Below are experts of layer 7 (counted from 0) of a mixture-of-experts language model. Rows are named router (the router's row for the expert) and show model dimensions 0-127. Each number is 500 + 40 x the weight over its row's rms, rounded and kept within 0 to 999. Numbers have three digits each.
After each expert's rows: "comes after" lists some tokens at least twice as common just before its tokens as in all text. This comes from a sample of Wikipedia text that the model never trained on. Tokens count by the router's weight.

# expert 142
router:503597550484474542483573515484435496574554563531567498463560441527510498473449463538508543440533516550502480436521540518489549458468475510526516514572570503440574501508435490514449498485475512519510445503481474564420484544509439515530453519532418440502523476470484497502437524488496456524479524507443515451434501531453508555465452472561459490470482509546408459438527508504519468555497
comes after: " |", " \"", "-", " (", ",", "."

# expert 71
router:552427504513406545539540458545435521504476550555510411494569587465441476545516474501446542529509531489569515515531502507551495461478533470576486459535465429529550523531487510481547533516447492474486524503536563438491459556485490491447450538427510456571480512571498514499519482558472519541521555525489484512525465491508493528458538492487566459581523467582524543479508459537511502488414
comes after: "'", " of", " for", " in", " with", " to"

# expert 163
router:559428498491556541508525544444464538418506484472507468434480474470500449481574544442500521445509517469532514442509547433521514451508505558539595526503558465458561396477496468499465529494471497526437502530543540468549494570553530454527444523528449512448545543531473474537505524504470503540560491450459503543467506426562458507448463506482563563457491515476514532412525520519458499505525
comes after: " |", ";", "0", " —", " –", "%"

# expert 118
router:586524462521556569541512537512543472478519496477539535497451536477511510466545476438510502461561459485513560480501435530476506437499463543522527458519509473555452533452493491474526494435485468460509449524490427423524500446435553513509538473468566517513534503469511426515460523511553446587404474480547504477481544441549525471475425499499480510526481550526442531584474476481575542473415
comes after: "s", ",", " are", " =", " is", " number"

# expert 125
router:518575558465452516532512450468547424514533514519479478524511486492491497494426469496506466526426439462509518511428519428464571476587512510479531565510536516431543458498497442539509559471506577573583496556466524473525458557491542450514472459430527517500528552491489538446512536478508516511428461502554541488491521497520571486502527518497522610449521533543540479546482480488483496455592
comes after: " ", " (", "–", " $", " [", "("

# expert 108
router:501465468507463577524544559517513587570526444435541496516543429500459474510512574579462517551469518482433573528557474500528491571481458461503557546454513476468513484431487511546592525469398524452518456456463464471517495486511502522504507444541469568540473494492469425533465508441565544540543474537514537510507477476437487463537447511508504475476516484471548487500517453453450501455546
comes after: " ", " E", " A", " p", " P", " con"

# expert 51
router:535506509561500511461519565435530477483524535425549474479502531541470557534505515508465497508514584500535475455512523459572490546465552465446466490460605510473436501490493446513557517546509501479517549495526598550509565471460509574529533506504519494464455513534558505491435559512480488585498460553644538504517489525519521555480504544469555486523442498487512544475487469426455534465492
comes after: " the", "1", "2", "0", " The", " his"

# expert 5
router:497454461558548461462451472456408534550457412505419491516511564476501539505448493480473492473406522484453507482523502491462545534477430535501523487469448463513463417486495458495501407549531485458536503482483447517510480472496536470608485552417450557478576434453548481520488468487470496481536517529514534471451559485476553512489531537481451512514468514473471525558498479588527524542536
comes after: " |", ".", "\n", ")", "==", "==="

# expert 131
router:540504574486587548476530487515431512528436440499528538498550581558518508549500513517540483480553533550499527538499416578527582543496488482491465503538464556434480550519564470505532483478499474574464525499480534465419481469498477426471489483528514528475496466540486451498519499596438452463498494487496522441463478465460525481582523461476527501507548465568516543489500468574497434454430
comes after: " of", " in", "'", " =", " for", " at"

# expert 147
router:535565500486516468492519447499529491503502527542462561506536475525554532506461489567472545564550504522497424595445551489523510446562514544436482474497514445481535447539594462492546422549519477585478561498455515430499442518514546506489483436538445467500467535509510511496487518429478545471474521584422547534520527484484533541496473457513422462549518429480519548513486470476504501528573
comes after: "9", "0", "1", "2", "8", "3"

# expert 166
router:568475472515547469452501483451494528494514509543519404474508471492559412506556507446507411409537517509412410507498544452500510534488508565510502476540547567454534468437520479514529533535446537541543475445538462517492526538514472543491520471526439495463421484429482522470437464506439515544564494462493460549531533483546504492452487499541579558496489463458481515430519479526471547470485
comes after: " the", " of", " The", "The", "=", " for"

# expert 97
router:484504530498503498501560539526544437500520491548493471533476543558516552514539517447500595465479476563515482509505498458476551502481498516528540470493532415499493526436505502556530479515520475460571540568535502467561491477441496413486466470505531501477434456489540587532482546465493495530481550524570539463568507526536556467419458520560489492472489522476530378515455463549538613510545
comes after: " a", " an", " the", " most", " is", " more"

# expert 119
router:488577451481457541470509465431441495476498467477478518471545484443535543432550558445505510438490478505453453471548513497412482473497524534530570486497493528510507518470451481467573521477547564512552505479533512503587541502589505485504545535461429515423474443502559451480472505571498529524525489484499422541508439497474460560458550525547546449481435536445476544436470519538452516540483
comes after: " in", " the", " of", " at", " to", " on"

# expert 91
router:526537528462463511516551466470511446460500508497536434502505560468485477476504500559502471482475441451434508507499559490450516515578465494585500579541535469445466489465472484528541554437508565571536543521439509468521420538453461500483510460434493538504489548470500513383506499464511516509423557438568555463501515469482594495476511517510491535435520544538521517496421551543475510537541
comes after: " ", "–", " (", " $", "/", " −"

# expert 16
router:489514539448498428441469493552491540484528503454577520501503473448504573479535513522540524571397549530521462468457541449546508494528513550499441531510461582450507476551516529496513455536508549432500484476503452436452465528520557461529515555434529501447476527551470420534469490484516504495535489557563472519507479461515594464526520523419448579443559527454481449509527537509481461520476
comes after: " |", ";", "|", ":", " a", " Team"

# expert 179
router:511440482524445557471536519544548460435493518576510472477566537570461480468536575461510470474520543442460439500526496513488481503467482462447564501471509513495443503479517544532516522560425501606541503493518506489502482444463637492502576536524473517503482550446477497513517539462503533512516485500451519478522432551559510539481544527508488476499474524478557554430405508505445434446524
comes after: " the", "–", " on", " (", " in", "|"

# expert 139
router:524495414528437538470496491489496445546527533555448529488558518508483534529512590432502456496463503496474509475568551519507473478491502466531496504439557507482457506498487480453561483513443547527517500514500447574552508539497552472549524444490419467535460479488461452444536573457466564556551491500485518522530530428437476477538556549480446573489506458519451428395503503466441495550464
comes after: " |", " the", ":", "|", ",", "-"

# expert 64
router:460448542451478462562528469465541562519474450560472521487477456481483517489442552525469530555479460524555502552479539463523481469508510502491457478523516518590521449522585462503545524484516444505550551523524509558542403491430562542474471446547494473485472449454520543541452484477475411465529549428552469469540474501525542518498381451519510499469509479468530495521449428485514445549533
comes after: "9", "0", "1", "8", "2", "7"

# expert 129
router:484464583557456495498493505496478537444552538533516467495526499519479485583476477470486513479502494500506497527581520453521501522484514562466462588427579449489425435481453449441503416517488504471528481451478516554512529576510522522473554548563442548545475522455501469513488491498450470470560467516510560423524471536471526417531443490458550457493538480452496527485535462507523491610441
comes after: "1", "2", "0", "9", "8", "7"

# expert 33
router:572423574521566413371429454510498563459528539498538459492526444555507416487588513459493473404477494518438509425534495471566413551535513490519546432539560505478531509438529470502476560476446478521421532521529499516514466508508522489472545485569432497486472485528475517504516517523468496511505464465529482561511531513518493487463478482515438514484486456517497531516494499514452501486491
comes after: "2", " |", ";", "0", "|", " in"

# expert 69
router:549523513529532574501476534535492518492528458482549528473437566486533532473517551433495525463532476496530521498441505593491475522473515486460489503510451522484410515532495439434542565502549524420520507482480522564486520552507520509539487497511546452556505560554469497525490464509523463520409453479570527500442490461610523408519534486498461516583483460546495409480505497534522503460592
comes after: ".", ",", " of", " to", " that", " as"

# expert 2
router:448470503433472492461442483487445452519448543438528545561550572503435501516490536502542609480406512541516556467486496475539504445564487448541556529514477496500488551478577561501500480492477549482475547487449492493483431549471572463555517478539484533512441522514568491438480427559476457531529537566521465498535430487493562488487517517527489479485486504482578545454537493492513491507426
comes after: " in", ",", " the", "|", " May", " September"

# expert 127
router:439502481493528570509468566480435478514528569511496572551516512545542473476483493446539484473525478552544523524489530520584434473519582546500511469519465495467530562610501539499522477471478439477550419539550490633476425499484475476477464506514536487495503507444445484486446536526470543563506542491459514492440495497482469527510469497536453465511498425550528416431492516556488478496526
comes after: "\n", " as", " was", " is", ",", "'"

# expert 143
router:560463491459497489530507462517549523495511536479565454461510503460476529547451566549497436549508555556430563491448510556495461473462464477501534450438587438504506506465520431525491485517455426464449508590516441444516487513437439492532519435486458496453521437473511490511526484523446571467489517576519509505522424482468530596457504498506465563465549489535478448566482488467507527466519
comes after: " ", "-", " (", " \"", " dis", " un"

# expert 114
router:460533436465473486508512540477525553514495394473557518478562487546495448614437526538434508498453545530530537458499566515567455549416469558512573553418524470463477521521527445417476493470467489490554518524519468492514520484495471469489481434513452470517519485459412501498495535446540538515532488502522543492507530490448487477529530509540501545493521424445504552502519520505561479439577
comes after: " ", " C", " G", " c", " A", " K"

# expert 107
router:583477504515561498511468428427429538477499563586503424473542452501531380482496492419455403445466567485425447448482555454509504512501514550522519503473515536517495453483424536513544558507436542476483469527507467496511490528521500488489493485554512501521486482507538499511471474531500562534558469494442432572514504486538504530425513524553470535577462483524486460512547538502463519498491
comes after: ",", " of", "=", ".", "-", ":"

# expert 188
router:522460492468475571494454561561533561503504556471519490522469422472477488490477595490498532541460386495439511509507540557515553502503521451524555539502406432542413443450461475532467495489468520474450560424508512477442495476521465499550471487513434471505444497531499541505472530523421538417499489475442489513525468527533472527508495469463499537454470584456529518493485448486478486494580
comes after: " re", " Re", " in", " con", " In", " ex"

# expert 94
router:530535532449527528565533526562540545477471521487531495480550466463486455585534569598451524555488516484453554499457526559497446528462550513544479488458525416535482495512449482483508460457517565500561479542511456477450510508429493514476564425483450462537497488497487545480514562482440560506508523507516533430473583479556453416463536495443461533445458479482456522484540505459536506560529
comes after: " ", "s", " c", " C", "C", "w"

# expert 146
router:527549459556508450482560566515564498559511572459553503469510479510502495595415532587405420450459500492440470477462503563411484492431497474538550474548483468470528533506476490494511415514495441524477546502501460484558466500468475552556445464518524472459509512493496494512501504505455511526480552567517490482467506523450561526497486572461463486425565488496549432491528486532511487553510
comes after: "-", " ", " (", " |", " \"", " un"

# expert 182
router:530495516469484568539453533544507502477491553562520502544538468489562511506508515522511430500552552417459447468487494559467517490505508550532533557578505448466563505473447451529528462528500502472517491478536470547559429547476557475503458492540467485482598505526608518515499459539481518465456459516476493532472550497478464517429494565511498493543570478527473405618494454508432486536492
comes after: ".", "\n", " \"", " (", "-", ":"

# expert 186
router:543496481407471433476533501504524458546536469551425475465526431484438461507564526415555475437522539550442497500437509484511530573481490597499463514460525476454450526492496523461539509591483563501487467503535482452507448503557500528481551474449458479487510479506478469464499562428585545440553506559542440488593515490502523539479511466565538496509540487516522473461495496492525520519444
comes after: " |", "|", " was", " be", " is", " were"

# expert 120
router:516535446468443409461508450475491549551566565574477468513561482530549457399483499499437485517518504503532513455518450498549525490472514564529509553503472570430477528489492545566528467527489522497529455532526535520556499531563488493536545525517523449478431520535528525473449476492489509529514413556554506478479558502470546464447488559398488516560512542499422494441560443517473483509490
comes after: " |", ";", ":", "|", " /", " on"

# expert 134
router:565490440434459498547504494512525528570521545541472456485514534439454531517505517523470502554507532424468487479464549463487472479496487471450478490508582488509542479494452431542450489484526501423475507574562469540466547486430461542547524398492511509541486500467448468462530495505490513428461548556433445589563433448553521551484556494483508483482472453504567501505588552502475517508509
comes after: " the", "-", "==", " of", ":", " and"

# expert 68
router:566468543496442540554510448493558483498539481515486409464525523484470485488543538454431506471474553442521514482532461489505560496463423436570521479519550516528515494438458449481551514526507503455523548558554545495483466523458538462449508456513514477471490518541502564420463524585504457449551490528551499537531481607516510466480595501433578462527527525484538533557463524536465505546498
comes after: " the", "2", "0", " of", " in", " The"

# expert 191
router:556468471507560464478473572489521537580436498568537501517405496436445514492547502486542451498458427543507473603460482460478458474475553449532529461444486468468466508487475489449506536478470489467492499514552427540557518509446551496497537456442481524492474528533545404477513511509467546503436539455548413478513492508585504528528481521514497463488541541460482528484523530545441457577464
comes after: "\n", "-", "|", "==", " •", "==="

# expert 85
router:529538484529459422497542510553534462476539469508518507527427477559513494499506437546424464486489540424510450511514571496438488549464429511479577475510553516506499437456570447414555540516558462562503547524552512398543469568529502497488455490542498516557489492505532480563497515531600528520483552552474488474538471516466480504502474508563470455524496443470474439460530551530506482547493
comes after: "0", "5", "3", "4", "6", "2"

# expert 115
router:526460452545503520459510463436462519451511501570447446471591478528552429461512444443488420454517525465417446465506550478458551557528483544458525500498507542503503522432433436516550507512460561512503503510519453538532522579528519481461509465520516490454466465482485504477475521508447526574566520457442424504508527449504506523452520457524523515524452438453457521464525524524414479431550
comes after: ",", " of", " the", "=", ":", "The"

# expert 128
router:463526477473459522545514460500432547497544557517480472502488443466514436481482442451550499516498536550508554460467501513552552465476478501555517515470556493503554484563495478488464532448534457488473534573536511556500529569493439460517497554456467461500448507530488554525459527461493530569594520505441526579524596546477434414499536454572482567567544511496469459521524536505520449436493
comes after: " |", "-", " by", ",", ":", " USA"

# expert 72
router:471532562444492416523514486491503431449512538562553490530541544499483497527456440497490434484434432462454507482432556505475558491572539515485496591529550445417539481501490453534485536504532593557518562474503490480549429445527489494458449470442549464507466518504500499505485506470535487459446511499534551479447531486513533516477617526541546501497510521515537498574460463462450491502548
comes after: " ", " (", "–", " $", "/", " −"

# expert 135
router:543566467429466497537542512512570501568489493482518445493518469503466473542566546579536457557457551465528512471523574570507540497449459459470542521472494546532503460441500468472453438490465435505407440545527512530475422458484467481574523446591503488515526537491542508484462464464549476561474459457501546474496578473502493542472537509491529496450542456557503494507507480572576488519514
comes after: " ", "s", " \"", " S", "S", "ac"

# expert 57
router:540541489500481468487563454513465545506566503547439445476557485459450510495458451538560490437487492505437457555500496455481544477581445569446460584486447576444481490512555450514576552528474530509480497501434515476482491521551495463472515566525437483498471437502475523502463414443462487475546548417518520450487528464445523502473484476437482589467539508537472494522503482511471504449459
comes after: " ", "1", "-", " /", "SR", " #"

# expert 158
router:467471571505465574505474476538531473467523558475535547474495487504540537525503437468532465477479466522586431548526486473443481535503501582544508512530411486455491485538473498484460469516387468502461516525524541451516457547474530459467542550527567507447508518399472517516519489419497555489435542496477504576502489468575529460480552531522499459505548496519412490486558476449509587495486
comes after: ".", ",", " where", " that", " is", " which"

# expert 75
router:510517472551539516460464574528534568520465495522565540515517535459447548498533477532569469515433483545534553514464548496509542511567543482488433572542431439446510558566507449537494547523544550451512473490495462525493447465483587469536516515427523474465486573470512503488568364456441527516501512510580519448515477492549490507526553515499480493472529521481510450452535525464503501543477
comes after: "\n", "|", "-", " Title", "In", "=="

# expert 81
router:539472513480547484500459435492534487477527518533502404455550506474457431457460499453431453458499504553446403517519477451504547545484488539520573508455539510502490495439516495548524503545508481424503430526539546477536495487488461502456458513451434476445510533440452429535509501410451527558512498475491497506458571505579510463462554492550545492561482476430488535400489489514531538526487
comes after: " a", " the", " an", " The", "The", "″"

# expert 105
router:510540481475527539594482493557530494446504478476501412456497481477458493450528514516521479523500450455402456508530538494475461468517532465525485475518483430463553472520492426560451493489498550505564471468531432456515503458452527467459495446528482424540433506509515465541518524437516559431525410492461518513489433475522527544456539540503441439462436489485506424569496496554504558470568
comes after: " ", " to", " a", " was", " and", " re"

# expert 168
router:532463480532552444492538545553462531484500556453556458449482494474425542543505505478535509454500469541561491531502462563469480470474493427522425421455479559500462499452480467495471460441410450476517555494533538549503513501548551497502495463519524534445510522556480488497560522582503523434491471448525510599479455484439516455602544505517484457470460498524557547443469531534489480562468
comes after: " in", " of", " to", " on", " from", " at"

# expert 183
router:511464526480466495481450436466521459489521474450498510469523544514503542459480574482467448482466504473592432453439557433558555438479482530480486522477558458543439484560440496558548492554486553461458502506534570573555540462530456561507522495543469459505529470480495602553456513485519545507512511501536539487482500477537479500473466533575574504526525486462556498504516481572464572424462
comes after: " the", " a", " his", " their", " The", " its"

# expert 159
router:485537525511538542501546468563498541516439517461500555451487450524473503448423437471508434481523515499523499564508421516488535510429525434529574553483502525495449540453486533417496558569541512562572494508520564477477541513480545484483558561519494514493501438528492538569475453463463440574462464510472447524547482483450480515497509440502408497475490510539548463528575572459484480500534
comes after: ",", "s", " well", "),", "\"", ")"

# expert 160
router:495543442554546525540502498430522550415593569529518506478493443532569395488464403453521472473515550566405537523533552496478473424504459477530551496502482445514534507570508487511564462487481459503468467539480513533540448520523453493521513472427529507470499527495533520455464532453530530597555488534513436532503492536471462460463538504539481502563528525498461485521521517477498504454556
comes after: " |", "-", " by", ":", " and", " USA"

# expert 86
router:475460505506504566463484433477499475504488487516512571463503477512564513505516509501559503475533475500485484454464363491557537545453512582447472474441434453542470506537472467460470473411560489483509529499464433513444525454507526523449504533535482525528529516540555552586538425466575466489457528426491531533491465518457519559505491523432505506575501542515459547495533518453521577456522
comes after: " to", ",", " also", " due", " and", " he"

# expert 103
router:529484563558510546484545496552430525525526548545433495487496580562533514565511503464541504453548530535528476568568513558486453534477524441495505527535433491449465544537504469527508464484493500479580518506493500533543487542420548542485476482449535587521548541505473526546556514507468528504474519502568472479455431474588499440570437527525476489540516451566521467451532529541560472448524
comes after: " of", "'", ".", " in", ",", " with"

# expert 174
router:561472474486453506457508459461514557509504458458559511473516501463488488501454563503438548497479479478522501492561458454510459524454425476475587526499499475488468469423436500462486542425472506430460481481457549516543422499540522474556470435494449516488500431503473590471490477535465454484509476509498387529532471520429486496502539499480556495455434573485551508448582577535540500473535
comes after: "1", " in", " of", " de", " S", " A"

# expert 92
router:501492567476531528569530448480491424572540518556508469505503491479510518480451428499565504523445474442493497520453497512485538513578449475484531461493530510471577420475538458573500526484483591530574544557456491491495486478519511542448523406565537471563478510504489514436429470469445455511441472522496502536485512439506533484468485495554561562483497566556465444514520468490437491437515
comes after: " ", "1", " (", "–", " [", "aged"

# expert 151
router:485562507539492542458512491546537451459510485446517472523505466529452456524438503457501507526503500538516475510489533512480521444557536543493516444530501475517499489448461466490513482549528510486440561507499494457510536455561562571520525579554499526422473572393544479527440506543508503537430441563566425554449495567440516522520493479541486445598460493475543529494566499460415526500484
comes after: "1", "0", "2", "9", "8", "7"

# expert 178
router:555568476547474537452508472549523440459420512481521460482536488439425475486521548453499515445501444453585494477558484499476569464566536561510562454439527525534484463449455518489437549474502489550503516487533582479569486458565515501532573550425513509440467510454529475515466446488503528474482521471519534514506493491556532502506548478558547448529451485466496550437571478568474472499497
comes after: " in", " the", " of", " to", " In", " for"

# expert 49
router:522450530468461439542578486500539525454549499494497492467460531556536561449503450563526511461457449440456436542469452528477510475566481519509514487483474542549448452475522449522600527483460512460557545502510532484577464517502540583513524444481494492514485481507475560452472518525516511542431592452535519470557497515469524511452466486514457545465533430496499457559428574459563469541530
comes after: " ", "1", "2", "3", ".", "4"

# expert 32
router:492492506477466466527528448444517540465565478464427493459502524540534526473420526595561510553522541494439486553490484473532506562546558557447424457488436541508537430453551467467574516522461510496440534495466554430546456517484491558477453458517459467497485428482460521454450515485464520503529476490524496489491492539491507519488426411530507515472519437485475533594471494458587486514513
comes after: "1", "2", "3", "4", "5", " "

# expert 59
router:556473556502466461563501536434526562456425501533537478508501465522588496513437498576534483545428499503492514493541518466501495514551463533501453516434486459475546454494481483520485519464494482575492548498442517517507407476392494602453471456492468503563433467496528500495540453516489484453491539443583471478517481436476541521473481502564458487578454536515554488513463466522434465519528
comes after: "9", "0", "1", " ", "–", "8"